Experts of a small language model.
Size: 9 layers, 22.7M parameters.
Experts: 80 SwiGLU neurons an expert, 2 picks a token, a softmax router.
Training: a variant of Adam for the experts, 319M tokens, 6731 steps.
Below are experts of layer 3 (counted from 0) of a mixture-of-experts language model. Rows are named router (the router's row for the expert), gate (a neuron's input weights, with its number), up (a neuron's input weights, with its number) and show model dimensions 0-255. Each number is 128 + 32 x the weight over its row's rms, rounded and kept within 0 to 255. Numbers have three digits each.
After each expert's rows: a language model's description of what the expert responds to; "mostly gets" lists some tokens that are sent to it at least half of the time. This comes from a sample of Wikipedia text that the model never trained on.

# expert 29
router:104168126171168116150073108112123151144146255125153170103180124095116108122131170182111094122103109104127131135124075085073139147146159108080088121106094140087108175140128106101133133108133092144152161177149166068136159136096121190164114117094121107136121138084091115107162179108118178125157120039164112139149151157147142154128149112102141153104146129162154141113118137134176207144147113153140146145101176092156106158123113138099115108134122156095066087074153195158153131074149232168126083145176107134138136168110125168175146124149122115112141130087099093167166146149115131128194137158159091046098103111139115092104177195162128155175153150098136139139141113141092125095172096105182192111137091130132110105171145164055085168157139146145075121160124157174140092094113131
gate1:114124081123175121094191144092058095151101138150174138125152142149144134110190155114133096134101142185122149111091176140137126166148126146154109081163141119084112125153061172140139160097121159123113183124154153108131107129121100151149078143151171133153109134155118125117141068166181092206136171094150104138168198150144162153121128124041101155160167181102138168114128056127126152128120184130070137170138135120199116128152139097119060166148138122126153102199078158107100082089113132140107142094150136149143122146099160142107177142150091138128152093094071154047184180105130120094131123120109153093089093096177141110154163092091101169133095136071087145150099186064103096094122107150133116160105137151149176050079132093094147176116096144090174082136080115113138085145079173
up1:172118162092055171127085114111165145109108126130075139135162172103143153169049175169141135161095078136054152062191085171156132130100135135128129131171100126089143107119124129161087066140149147162142092100161091086144041120175174115123139167104099142101067072141132088185060188106140149093126107178133143153075149154146094082153075177134176094179146152095177153118084179112126159081099111119128138118145122146112128153109113123141186133127116170152150157124119087117112147114122118178164124146108083154163102113137094112149192088136103114105122133158099112154074101171167085170075109137092077135076162103084130099097134074073144128135130105153146148113112088144144083175144136121153130108173109128082116207183118154140183125137115103148157108082127118110185104120165103
gate2:082174141165123097153168091145163166126169108075123181096105111186149078090170173147163083157080150115135143130084128127078147118110107159133127169123112147132097092151057091110115102114092105108182093105103145153146141122162138162180174106134089140173159085163091117153106139115106103086137087137130110114174147214118121111063123114071141132126085079142131115135109162168120134172113107129137195136152131122175154134131140141196129123109195138110156104136109113120109141134150172090126136099113052112134136181151118096091133136136090155197135144074147151174127118149077126119093152107164086088068131111164128115160149156076079172168130140152057116120084170128103105128099112107175111112123165190117121122143208171195141157169099145155067117162162132247090129153151100
up2:109111179153117142134108114108094161109174123116105152092080101152187044158136110156157131109067139094105111124082112096071134151138109095106149128125117114149053093097091046130161134130143089112144079120110139124089124134129181138127191079137105070165172123115043146168135134178101106140130058126117115132163128196116154108131161139105091128113140093127156136178089166142078155163136110156186131123177122134109149075148136152158157135186145179120162095119109114106139152096139152127152139140109071138123149147203117088083104167177097159157113201075123116182139085148056166099076116123156133128081082135161105157174112164136130166160134151148067125143103189157093095139110125107137124118122177123101134147175172189173116169203110175174090102121118157149127095071168127
Single capital initials. Lone initial capital letters or short first pieces starting a word or name, such as B-alsa, N-GR, L-isieux, No.
mostly gets: " N", " T", " No", " Al", " fl", " B"

# expert 9
router:131074119076187106079116066123139118142158127079141142094140105087169110103127146114137106142125117141116094123169184152109119165179131144156142118103144121135081172065129178126142077143196176099157114116080132121136105105128114119090160130127160164184147142106184135120140108183169111164122194156152105096128073043124123188166123108172129090110124167098118130159150197149083138035102129148101144163205150120091149081125137149140087124149130180127114127155122078082084182101081097115118134158104122137133072135118121113040143123185132113104113090136148116055079119132147185141172118086126175167159117202124125107142112096113120147093080132207079159148178149094103142143119123155063099121148116151088090179081104078112172131138136117103102130112137121107186088120144116
gate1:135121121140167127127146135140129094121088119138126131117095158135166131159159122064165174128098141127126138119122128106148162113117195139060111145122146164096115212128170129123119121174176138108108161163109135162099208139140110142125113122064127156094087105112147116113131100133090109170083162133142095155149134096136183141124101144174090113176146144085167148160169153120165097146122076147053057090129124163130166115093103118110066112147130160064057106098191121128103130125064182164088173161195113148108160109108124100077104170166031085099151111157072107051131105140133180161144134153193171150101117178107128121157091110089088134118157166115148130114156175163036192090113167109109111153111131080110124120086163130132110148136149117149131202088122161152110099068120152
up1:107104118124081123113218171146132080167084127070120113106054136145141153144130114198162138184135139123146141109110135134120129205119146188096088167126145104147068104081147126165115144208121106098057141184116097135137159157147141102109157119082080115115143070150136153184124109190105141097142157168094143148144082132069155128127073146151132147102149189132111104116125155155146095166131131138088147112111099114112103136113098113178037163150125126116135144183149162145167093167075189155129148146137135183151138105129148170147112081149138090159098214174129147108153154130110156055136097116085154136143145138144156104135179075105185115163078106148110129092180158129191118078121155124090110179084126087138113105115188145134158070120100101090072144133142148151131096135059151
gate2:150071102112118139128128159105106117107154120086131104154101132121152173130164154203162101150147103137132085104123103142106125133147140160178114101126074071172167099146172158085137182150125144091106118153174130154168076079086123094086058093113082167115122155215121114156147089155111124200120111128144134098214098100128082155178252101096114189122132119154131117113122131115148158107135141092111126158155089189086152135124150086183120212125098080141140175178149128117145089140094049099071149189122122133123183126143093140100113157111109165147187126095111106096120176133191136120141127144100091137099119130114060097156151080121129142130118098085121074042138048157162098090095115113120120136107137111159136123108114183102145131155110143088139109132102158110124155129119099
up2:112151153192111166119096124099147103114114133139169121168152152055136071163108106148082148142156096157143125163151074130105171142141111167052164139184140127147143148106146109149106081100123081134110130109092119069102135128168125129117133116115156103160160136147143128137087149173094158141178117154099142173126164161101112130151147163075100149140104193108083167061146123199125145108208106162110195104068165087120161102082147079082131108088201123132118163134150064082135109101088172185172141142112128164155104115186204114160131150122160056138127161156148120163098158133154121162144091116208101168164135099092145112079126159116108092150116120125098135096131140069094095166124129111170136173178178155149127083151134168161140105097062113185119035122106112138136131129140159
Role and work nouns. Common nouns after the, a or his in biographies, such as film, season, album, career, member, writer, often ending a phrase.
mostly gets: " film", " season", " year", " album", " life", " act"

# expert 11
router:073162106093130170049145082129047119160107121230108090137128148109147077152054156073100159110118158108135165144152133086153161081136107103149111162148159117189082083159044148116157127156113159168203118068183181160091166177126130120105151165128162136186076100131077117127108125169099110100154088145143115120138167110143194111133108187174109142134144130152140143093151120189065116093103086080123135114135155109102137131142141124100115131187119113123121121102082126102131165127124172059103088144104131161119141162116110151137142102160183168087110200147098132113132084113081141162104157121098182123100185148123123108124106103092143148153140123184122130173135154195167077176096080150166147098172119124090111126121160136104094121185134147128165144083095139113094140153112086
gate2:133111154144080069155137093124125165128135122150205152115148172132079094122169105136169135118174124119087121120100109127152096108148069138128166150132105134152127069138158077206102106072092075146196063149132119149188114146129147174123167067105106163096136157180100122084114129099171183135146085131140091064166192133167053140096134147146177135130153106094101158081128166142091158195126143150138162145098115099139142199130136120087104163086106164139142120122161136121079108128134161144129139097094110105182065182117156176116153063091122140089157140112134111100068148126090116132129150169148083110090143069126098096134085152199118101110124087106095128111124108138142140113134142148109115137110082124169069109082181125067133048133108099063102129147093152154121187194152110
up2:135086152085149122177139105111073198157096153121115128107201142176114198143078139103133143117071151094166103109128126113100114142089137157129150194140054138101116120152094119166179145171123071115117107109110208122124107193112150161133150173130193173164089173183147130090091139152130151118113116150144099117133167126116138154127107110155127114093196117180098089175141101086066136114167137122165161160108106088130113203159118101089146120150147127092081082087033141112182169191155136125151123131151158139121170048118123101128130112114132198129101119138109170118137128155112097074121094162177168119085148116127091123106145076089110118129170171157087118148087118070130099129128141113133109088148088135121142099175100110100128131123188137119104119074088076109164103216119084
gate3:157142114161121137168193172114167147187101142108189132119140081116160103129138124130158114138144145141114164110192072141152122115136105084103147079105130075161154168144150101068158156137177143091141094110139141111134188124204107119155095123152127179127142129174081126088081111099131146135112124100074074114136175171109113123121081102134139087086129121110069117131129107091121224127154162113119130098139086143144145150124161123154121128144122107172124159138177084096133128133131142200148128177122171166101103150103093083102133089074163128081090117082175172098176160195164141149171107177111106038168149090112126113127151148192110140173100152118116089128131094164145154075142157098111096222045101177126172090063150105102134107126130148165126077165127157162122176171167110
up3:086115175163049154122151185136130098179086124149151123154109145041161125107126140094131140165157155152130067146122081134100153071156110168102138128103088132205092135141108063135167169155155116200161157134178153112128137104095116140121099119083154045123141125111130073090126123093146114122115093157131091151089146109117141061206134169084135176148107171109091157086090105118173144141195097165164134157201131137118148096164206103085132100158088130162082129100166119149081109160159183151111142109074150174131119161115116100162106076084068118123089092146089165188110100085144107140127125143115145110116154145122130128093122112113114120157081155113121112142075108112126138072124163129190087132179165149084140149114158142081178157154156103163157104156088161149141199113117111
Word-internal suffix pieces. Middle syllables of words, before their endings, such as conc-er-ts, ancest-or, -ific, -etic, -ility.
mostly gets: "ific", "por", "etic", "astic", " manager", "duc"

# expert 8
router:155133107134108124095109151235111105170109076125090134088089158108153071081066137106101154136133191162137144132142107158114112111107102128105139073115098124151115150134176135144143100115121107103153133142149132148103177134130082125115089124130059105105156195117162085138116117124136151125151074129172173163129096130181148132195117147088136055105134160141171163127153130150081118193093107093148104116157094226050090140082064137137145116126101154111123172088122145157179118126105119131114139132127112107143122116164115118092101082083112113103152080134144124088142145101108077127106116209131088078163116167145074179147136086181100174092182129092127166135095088089120147025128111119163178139139212122102158087122152113148147166113210139098143149143106094124143134090148074
gate9:087164150141140094124067128123100142144129137131158187143156128138131151132076176065127162155149134117169172080129101105082093135063136152143164099118100160105171181136171211187162185110097112124120128168062127157090170152157128158144105122159138131117151112131104137154116179154150074143152115114128108099108105142073104085155086126142142115117116132131110156142119140155090157139052151079137123172184083150126139119067142098172089154218128155092125112128104097160117147155088091085193181097129144100173109108151093136108130137088045169156186134090124116096160129119082131149124066094101104120129180121102140076199123076098126155052130204133126137163113142118085179091108160104163157126102105140108173106159154140138192106143182194110138089145077117155152099133156115
up9:150117119150094145135150035148120107103162147054090090124149090120164109161144146080114112092132138115182106115141182126118098161095184159126175145117070087166176173094063124115176150118175159094101112109174117136136142072202130156152123118148151121162129069134112104140173086124135081093137149112119134114152120118103164198142100126095154181151089133163131083163124152174127129093112113096143160105139106132142114105149119118143114144148110124135146157108149121045157163123082137164106168162126114087153107131134124121142124080102127079127075151092204167192133090141164110110067129064130149068128148137141154106119146090164084131145114105073077099088112165145100109141103102130104091117115155056160121083168148165124141073127128116064154174178148189218171149205186140
gate10:150116137140105139115118096106137105158093139150086152135113084146112121146209139085205133170097134100149149090155193074154117150096129165199151158094094125108108159069166149091177147089195131102120139162107089106114148168143123152153140091115110141107141133139164131174082099143125101108125143149162184134173155095163091084083097153080109141079082122127094155142148090118073211071070122103146144093148102118122125137100138066140124154134158103137102126121152117156108130131146099111162179149152014157073169093118151115122136126153080198184163096094150136090132109083153094078168151188041121088115103102094151124143179107124105164106086131159167153132162119139195138076108135100120114116150132145148145153150106116129151140176171102090152166159049114117200130115152121
up10:121164114129081105117118063111141078102129147120124205124106065121124063114156126119183123187128153171103137133149117095178124150125076146167101158157135116093129103110158082162153158129115135046117140145133136074206134145122173147173103049164136161132135112183179109214141148134126108096091100142144169145208160188148074114088120087104127112122147142182172147125126158131124163165143101094140115127108140145103103128097093130076146170110139098101155133062114092147108108125112155100186203127067143127153168078131116094163168130090117167166125098176200102102168180159103178082120146176112183088125100121149111135206166149145124152110138166173123123094132133076173134090115186095147104120153186119147065117147097147112108156112150124120123132152145136154160065103153131
Mid-word letter pieces. Short letter fragments inside words, often after a capital or e-, such as e-le-ven, B-eg-inning, de-er, and hyphens.
mostly gets: " ro", " bre", " del", " kn", "There", " rele"

# expert 4
router:111124137173143077139069132070143154113174071108122164157134116135083097180110090106134137130103080131119165102097096137182116102138112159136162162067107071106102072078149139117181089107120096121165133145096101080076122162134133127168125139156217117078046164084136166166129128155051129096115143202126159153139132141095131114152145120159163169111099102120141112101125108157161095152149171072135141133149134151084169037178107151056138117104144120121139122101090110125073127091089166146133100116136093084118161151124189145143177181118171114156108142128122074073124107074121123208134111152067165212133118144099133130122168165118155176151094116146069121133145131069173120130091100164138138094167124160160116166142108124133105165138130127156083064067132084127163109134154115
gate1:160154169182124159147105171089100095185118170082118139130132133132122066120159124144110102151108167097089126178134141155120140210142154194160097055227122125127127122215140120125207171143096163090114220164111162129121125099098159138155101105063148119126150182158107193138121119120128104108116130125135121110179104157141033151172114118149130132149094118104108099115134142137195120143179142111165148128072182099171111093113111098135155135094116133059083114131125156117127139158127192145175113142087087133155101087165131125149127111117092153180093149138119156154128168174151139160147091102126132104166112124127138088112179132075088174188196155164141087086149126103127112135127139125176122153141140108106188099078154141080132158094120173089096164143165168178125148128095074
up1:133150135105120127127137118149164069098129139093135136142080148153136106138097121140159107142107102111128154085148152085134144167084117147108126122103113124113192093097145183154077152104129111124123135214151197131091149152114079089111113109109123095089119201096155143168071171123127154089181162125131148194181069109150142138153079128108137115160134176123170134119144118120121120086094176132088091077091057134091116111149123115125183105133112097114103130174095172181124172150191084114114070122160096110059151124153135091112111127118072185124110159166153127128169178170156163114138085255142115176158156061080149134067083117131132164111087113122177116164105124113160141115187107114089174101138139106078178126144127101143129124045129160128170158128145163133127129098091174
gate2:085132169155167114089176174164137114158141120143156133127115176093145135112200164124136114062077135153150098100111170133134129172156159128119092132162150122093075089148171173077112058133109118130056137127157089180100096128122143145080164121116199166145095101112163129118170149134107191142097175062132052147159136118129063196106149132082105111136141147085126070174094184148086113139174165178086116146067112180097083115099198102156080147136126130149151115097107121122159115144119144116100165083100134133165093101115125081074114172130120119112119139125087183164120145148144073142147113156120149153157135116147148136119112132107095103221133148142102177116118115126114120095102177169086137140161198105121139107121175084168175098087096159165122164139182125140078189169170153
up2:085088119208127118108060142157152140072134117116121167104128121084121116135125160102127136060135121154120124136049117108116123091118115094078107109105138087135136128121173110129101134072112124048131116133116095124138116167149126178153097154092162098122103110175166111132132155118108120125104151104129059115137143155171091185156069149069106124129227111077133099179156165133126129114175141162148100138086107168094132146037157078167147132140115095163131127110199102109107097057124129108190113113131117093155142162075129122099170147070168120112093128117104089114129078125064042158167118118141120175152140089114106131116130135128104052161129129179119182043178056122113158126159070147092113183102144127149119150156091078141136119128102105135151090118145105110100131120149213
Word-final pieces, numbers. Word-ending pieces such as -y and -ie in surnames and adjectives, plus years, counts and table headers, like Murth-y, Soph-ie, 1992.
mostly gets: " This", "y", " same", "ouse", " time", "ie"

# expert 19
router:197087160124057110131147152179119180112085143102155108150148117128136091176129095107085115128162087077159162185113150120082121089080136171129188142100107127084164076203178111089191135100205174113139173141133128131137118131140185128161097124146084175145202129165106078131124142093151150164121131137162115073081141151117118125108181101175116161130175123118135110109158116113202163146126077094199087136168103163110154084142109076156132141147158147152144142146113158123170099165096096088055131119125141147069104103110152109122131128151139086100130118145127092146127150126115046085164113134114106129118149093181052128071122105129144154128155110092109106099106102141182100161138143181128108167164144153148150099085056157161055178116132091114121133112127052110131141093173150
gate1:164087128083189119124146112128121163163129195186141151121073164182102101158120121169155122110111128135082063114114166099157109127167078103179176127120094101159083155154113099117094146042154127074127149109080123101108066156162168186109180152148165137096127168114159192102146111145139143184132117144086161075097146139108070135121168083138079153134069139106134126178173120124085146081092129071135114163145160089080146135126073175127129187101104179099146163135134099115149153094129110135105096195121083154088152128125128145155130151109089129124124130110122124107111139099109179134089120112116133131135139112139097129159173113095112167118117141088157106102114066085169093185059087092136123129203128158114088078118154141152119139158151159080092148115087134023159062079102097
up1:124100120104113083134132140155099160075146108132083118151144140121110142142135135129156121087150163078137123118145099141099160127090113134105175186098155191156090121118139137107127173107096117093128129133066142163151137124084081121093166134137140158157118072154137173103109120127128171122161113126084137036137128072204114144180147159114099189133076136219115118178139168150151142077132136111128146205103133105102148199135100126098104083162084097139079168061156138124125084142132092154150096113176158095132159116167064123127156152116111076148142131135206086136131100104127116142069133085069081172175128111126109182130133097143152128133084106132108104072136102078103085122098097117139060214136061140132099089096085144140120136189121141082110090060092152057107125120145173
gate2:111104091091123177131185117112108142053132124141089168160145125099047101145161127115141109148146009131107099136135161141095103168102088145102127138164149131151189109079104109132077130123105116174159078093101153077126182162098123087045156066140134180079157131131184114126125123121168111100181152127117076140123166112194147106162085096163076099143108097116159129154144103143130229149160113133098134171130131090080144099191149108104145085159131171086116099072122140128108161112078182118140149158147094169137113099101167162079085162143100127161136170162095153117124155165135112121114064096167138137115153060176123120146191132101185111133144166145133080120088116133144134176122134156116106084157072135107123094075103143184156141078126155125132073120139113133139116140099175
up2:111134098118162112138134067145147095144177140123135136121116138171099098105127134130133128122146129182115167118039131098079100107143164118119100129108094092213175179199098139121128164113159120114112127117154156067109096144107068092123187127093058134146098097168179094109093137163102138181091160125152104124121180097099123116097130097115145096125064109194134150136200143097110145121080198111121133227109108160106098125136115108113106190105124171108146109119209104149145086127130163111135155121147124148145162164054065105114105114143107097139089062135149140077123127184096163132104102138057097164161138111095135148163124148177147098150090107094157121064119111173167153145092128066155142184173141145107093110142130196109210099139151110128090152140147127188131098150103147
Dates and day numbers. Day numbers and years after month names, month names themselves, and score dashes in results tables, like August 17, 2–0.
mostly gets: " 18", " 19", " 17", " 16", " 11", " August"

# expert 7
router:148126131150126095107161100126189134111144175184202103086118168161182155103072100102134120090121145153194128150146127185089103059150162146153126062126111134123153149126162100098140121153173113141134115123093160170163078153144101123096130165087111153171144194167155122089079084084157185126116092130132134101159147140106134106101110131112118055119139145078096128085177112076112170189174112145084079159138126171125103153098116167104139105123119176159139153092109153155208126110081102133097135192142171159163118116115152129109158146090123147137153141101163122115054099117130110100133148150163055078106135116163104124109169122119151138132076141138189188159152154105157084107109170169100100084150164178108081073098042122157157135170147121128109121121168127095167184190079167
gate1:098104117201084168143148125171109134143137182170147160133170114074097073108097143118109085158171108121151118151133109154134115155140138111135166079123111155090144113072158147116115107166095150092212148059138229140106110128114125125161110130137113152103103099150129093117106134127162138154128126076166126078164157161098123132111083124152119132179095141167137204093111110178078183158077153118110120147132089090118180177100151130105040162181071166125081197056090157142106081144120186126142115140099118170111084083096125141089167078127087088083087128077162172167088106066140153137152130097130110100134078152149101117149102095106102125128133138175049125123085111103124144150112114079139190179083099127105147161139128194103152131105089091108132136148151182117097123131136119
up1:094089064090122189088124117205110158176084169130117114095146147142105109145135158051114065111115132141057146157120158126124125124156095102104180119127082113109059061189141096144188111148051141098143197071099119139087157124145166145115140113175178158133131093125114125164075186138092123164105128114134135129168109184195147081170113155195050113132188129093100170104123133122117083207139113128153126087094113125137139149121129130202099163124093172097117127115147160160149098112121130160155095083183131130142126108179109139116137117117111143119108095112073133131139133159181149142127041098194064108115154096091123116110138165091131130152172166140092143102158134091140092136083147114106134141158129122043121130140184077121106105108122141079111167142121113157152140141146088
gate2:138084119060070199107131087176090185143116086213168175088106150099119122121131069110171108103181195102117146141136155109160160143191126128084120175136111169144095132146074134115159162167108157130143142050109098169131089076110084131130137120167087123130113117111155103136190118106163095134152075123035184151100113154064134084127103134159136148168108151153103102109128125171125117111110151100101089128130108104191098163080149139109100127117095136066083075191087103107116143162113164138139148163132120202146158144101046158112126114090145144104121126124147125144097218173128135159121158170123116149147074082102072163099128145109169110142144140154135117136152095115127139100105121127118124149203147074177152138133123097180122136143078146140175122152123123058136090182112140
up2:049145097110130142076174142162100164114099173066111140098144165129068119126203163133148128123125122143145136122085165129118149125162139088076122120074169198092110146144135161121120095133081158141159185176100098124127143226104119085162098196116164129178131144136164125138140057096135154185059163102123113127176134123132125117105102170107110130157092096107153147139148117158084136131113203110114165131160155162099077149175149074127099135128140129118141154072137124175128089099150099099173108083138107101086167077058134062114177109168148149168105095150143129139149146077131149154167082115152109144065142085174155058165138089049119165157148164114135132140133108128121105145142130144146162163096094126090083178087132140164095148130129157144159111083129103060084116078167151
Word-initial fragments. First fragment of a word split into pieces, often a lone letter after a dash, pipe or bracket in lists, like J-urisprudence, d-ollar, pre-liminary.
mostly gets: " J", " v", " re", " l", " ch", " j"

# expert 12
router:078081129160097164186069103169098084157199155134148106086134127136172155088083152165102067121117059136131170140106116162096087088090117154105169160120132168073134138087109108099132091159127111085180180164090156128144052138076114135119144183157137158132129181123133139137137173092167190104136143115099123081149170140099108119152164107113113146100121114134135110098115164151115127105145192087094116148116138113069087109093219155137140125133140189183135106121167168092178153142110110092102058118119171144119117150161093083122094053119152156155090097149084154199134156114092088115116099114204085058151137107143151113184109134151082126115155137127116115164185170194120150131128117098151168181089145139108075121158090181130112141096153142139138081117096151148171133111108126
gate1:057048132147082132136097063139192096136139117141124127166122159125120173137130108109121179159110092131089131169108167156116125099171121138133091183166138100146144136140146120114110171199098141177081191121090104186142174134166143164068112143174112106148124137180124126164079132127124125166107146109069134106094054144110155142087128153137144100163155119127155137165166125125125178059169155055117075076133091055118118122174186146109123098109091112157140103162124132173145138065146123091114106167127141093145124185185088099135163127138103160196166180059109166118172140154121132155066154135123110135147130147107099121100103146172117050120059122146180147119110132209149143188117133132149106180200108145112138159169129143115116097137142100139152149176107144110161081168156111
up1:123082083151120136075119079102122135228169139171144107134139134156184108106110061077107160113129126100074158090163105111150062117169101081109155101125165139114120110096146135132117134122108176160139199138134177150138172128142119113085130105147157099137123160146057129096067156102157111113113119139141156120121128046110160116151101129098059081161117123088135183086176164158114120080105164129124119120107091137119125118136171199097138106117027108161099139133108097174132176086150139154084077188119079126132118110132107096122111105169086179155127116070126166107135102137146115104077118171149164155199088109143083114151081092134116090050134145175096117189129107121119134207132145124121139126166078201060116168152114133094115088139143130116172144118073143156154154152148116
gate2:079128151108125069106133117114135086093169155113185205065144082168134120159176154123150132131141108139115146053109126153149097108134166113112123188176168106155165131181196118118157136092046121131138135095136089113206117126120159126108061137123152164148160129172132121078118107151081174153120084106111132146054184149095147112105173127106157175164128074061141137118111085109101195127123146074110116174081094136179123103184118140088132147133097129110163161125168080145082140109122093150123150118184136140119102160098136170165104107101152142171103131162133110134115173063094131161127073160118088122093164095170101135097189148144138133176101172136165067118139107107122104119151114120103109170152087105196170082124157142159130147134117099123200100103162097093057060111119140
up2:140180129166147127163073128103098072089152117171095138088135148184161096161110176126120070106141177122174136146096182179109180127141107105208167106136133119128134106117067090092130133112035159125133135125126130166093094129156111163118143182110165179135141128107037142160105163195115129092117117126133148140120137098128085177109091131110152112137191145124086140090169195177138131091127125129118164103110113125166073111122082123102145116116104113165107084058126121174124106163120140106095141054113138097139119114178137097136121099128174122196106120102057177070139080188077118085116139148124132109174109151103139117111145170122081097102125135161166129136097132136069132129150118159116139101181150173145143105129071095116070125104114113234081119123156192191114135160106093
Taxonomy line breaks. Line breaks in taxobox lists (Order, Family, Genus) and in credit or battle lists, plus capital initials like R, G, Cr opening names.
mostly gets: " R", " r", " G", " Dr", " ext", " own"

# expert 23
router:132180139131120150144151101151159177107152255123154121095122104089105160187097145183151145129122183131127148122113121134151139135161112152092111142108206163112120211141091147168114123105176135143150128125193155168160113162125136147151114112091128128110147127109104111105126123122150140186164209096134166157159190158171109126112147115127096130142140133091120154081075091134124147131125157114175082116107106059142086078133196096161132140123136136101143140168107145136182126140121147126181098076143078122059076183142181069136154153120118114141087131153134133153106108161165119151118143086181165093154170101098129099166079195107113139137125172107104179111130107121107114107167139157124049104074149119088068135078123143155142142182117146147124123131118198126121119134080122
gate1:107104151102172174063115136131128090104173142163123131153126090153127136110174158123178157065116146136114149132173115193147103131116148107053158111156167056091159107119155178119114125188101166132108133078075145183130099131131136090139182120146125133158138076118157170159130066205113173184142126077103166161152142138128141118141083094145135121087174134134104138124102115141064132112169114129087099093196101116200088184049122169127178137108145137089158157113191104155181140115085109141147169152138092092125148160121116105081076179147162120134154185113137168058119114179156113075098173149161168080173063117077117103121192145088156148139122128139138117168136138119143127117092104156111122122144090136050169164099122112165164151127103172130085153133163145126139153165137087
up1:058164131184067136132098121104123133086121147100084116130152135132116071078136121164088130081101134166091210152192103097129133117092081119109087111141160109108189173143074101137107180169110070107125122127106117131107145109125121119136094165119135103075185145158089104132112109143122122141146115134139091181098155104092112112113198187043100111094149113173134185046117078152107100192144168163101181186134135098129181110133136126172083088138087106117050135179118085156131124111102126088127074134191134129109055188117152134136068101134130120149188128131087142145150129152140086148121140163128128089103115117141093152137080148121145058109150156116097139140127103125080149180136205096189094167110159146116113158121076161121094130129144080113152121145085133142083126096147078
gate2:072123102171090206128087139125091134080127162121097188173120169113142115148122078166160117107123147117129136091103156126192167139117135172157078124183049137109158159137129192090132148178137146127148134070118166103166122127162150118142127108117129098096088126150070090117082108124103127105093152071096133153095151146132125094120097120178178119130146150221153093061121120118102132116163166148156112127157151093183097201115121100127132113162114102181139143084167194163148166113148134110167146184161189145134118187172099097166079070120148141131082109067138147169145155151143067101072167110133100095110146087127149107092142145147096081122102143102073211112100130137114075127136138125104093130168171082150089166188119118089146163138127172146134107117082175178126153090151156
up2:086120108150152145144073170104099096107119159157133151139146111115157080142165076184116091166052122107093126122144060121089133100118156094144125111126114140081135132103148153102169141174160152119100131135104148095174126133159201075116091177123030054172180142150113056103114148137120046091111143151182106104102101097169083170085153108112171115147139094107167093148089056139163139147214142105114204101120206079154163149126101128136153108157119092135117160089147207084135115157086082128150112133162137147158168193194125124137113123076076182136128079107141108086187104112124117097108162109147142152092141106161145118104110148112129151100148092130109138103138130119181077118154115152157154164116162150124142120094179116096118149168133125143128084112123122119049155125118166
Word-initial consonant clusters. First piece of a word starting with a consonant cluster, such as Cl-inton, sp-oken, inc-ident, col-ors.
mostly gets: " sp", " sc", " cl", " dr", " Cl", " reg"

# expert 22
router:168161102174131091158121167133100137123087063083094161124135165176158108141134127059152103079113087148152026093128114125186137097084131127089132156200165075125117134137070140221083127160157198122189108118151129120093160178131104143134108101106102080149219144117116079138144118146168141100127144202123128126134116151065149146140192078121158174132169149098163148119140130100102054103103148066103111150113109140113137159109051161061139085122154120096175089143118125178093153105136087131128092111125088144129169135072131149176116115142060152105155119146151115115166170162126143073152124137120129198161100107149139163123081151114144091184154092094099108137100148124189117155113140120154110146158104103118093126187132146106147144113125130159091123155169108120157124162178158
gate0:188076098168098167153073167156160130142166156093146199108121152112186147153172136132111144144130110138124128110131106110137110140130118093186128041147079132095173107144123135124195177121128154021132138147136155166126163108076146109160149102153125185080102158110089159154117089160126122168139141110124124159166163106207107137097170091119156117071146134090154123058177080159166140185126161145124150115094158128103115099139144089106142130136054082077113151167101144098123129086115090104143198117132082137159106220131145052141138135087142088174134139124124142107103110104147091106153148137141153120115116124164101122186118084112166110094084083129179143206109106161101125168118136122175135138061112105125173097095186120084127120110139103058132154133110124072132086084117100
up0:118132129159141108205135148118172177186128135088115138086170152102164123131084125103122089171109098110153124126138177138151049146182114150138083187148084039046150059147110144174145121174166140121137148136145102072102111167090129096086128115133141133136167134153103127117139154135125142125125157143140142042198121212173113097074130072134192099126166117095122140146085144119134100152145085176188154175181160146112111122146129176080125103165103111165143087134111108125144092089091080102107134088169179152188113130170129091140111150112116154112144147145151122204060142153135175162093072153133123122169120124113142128161129174179125118106133131150087068098099162151200081160104146124185112115165123127112147163128122128112209128139156121141156163135090144112159151134079077
gate1:122115129119086143095136151099146030117133115139159124078106121092168150108204129131127107100162132119104133102154120161085081137123063131153098118128141113150173157170114131148097069088155138150061146102126134148105150135122179134079134145098166098119149132174155150082155095095070138161095097117089104098154103112207148054149150187060140171099096149109051141138108103100104124133106109172094142158106164156153110100082192082116146136120144157171121136149131132075167092135104158172039076137093143133135104188169124155157109103131146070144153093204131159175085141193136163151154154106173068118158110142145197122111183138136081129130177137212165105110125097124099177113131136100140136099083140105123153111160090124122128178073116159089136145153150175166128087123141152
up1:107107136122181146101118123126117127135183153089124120125115168093125120120140124149128096175140121163159106091187084105114165128098146143131111110113094135150131127083162097145119102059156160124186112116082120109091148134101108152110182094138103098174120096157131116091164146127097108151138125157162117106131064070159073116087118088118089158177099068175141129095126143158157123143158079107155081167135135134125218104148119138125041074093147118088098174137112192127159082114098158187116098115162156137086125133140071168094071067116150122124121077210120105115139078164142120076139150109099133101120109127097077104122133130072159133123165125075116058130045075067088126150117090121116023207166115106077094136125130139138186126105103153130100101157153169120144114071118170
Commas and conjunctions. Commas and linking words joining clauses or list items, such as and, which, or, who, but, often after nouns.
mostly gets: ",", " and", " which", "),", " or", " who"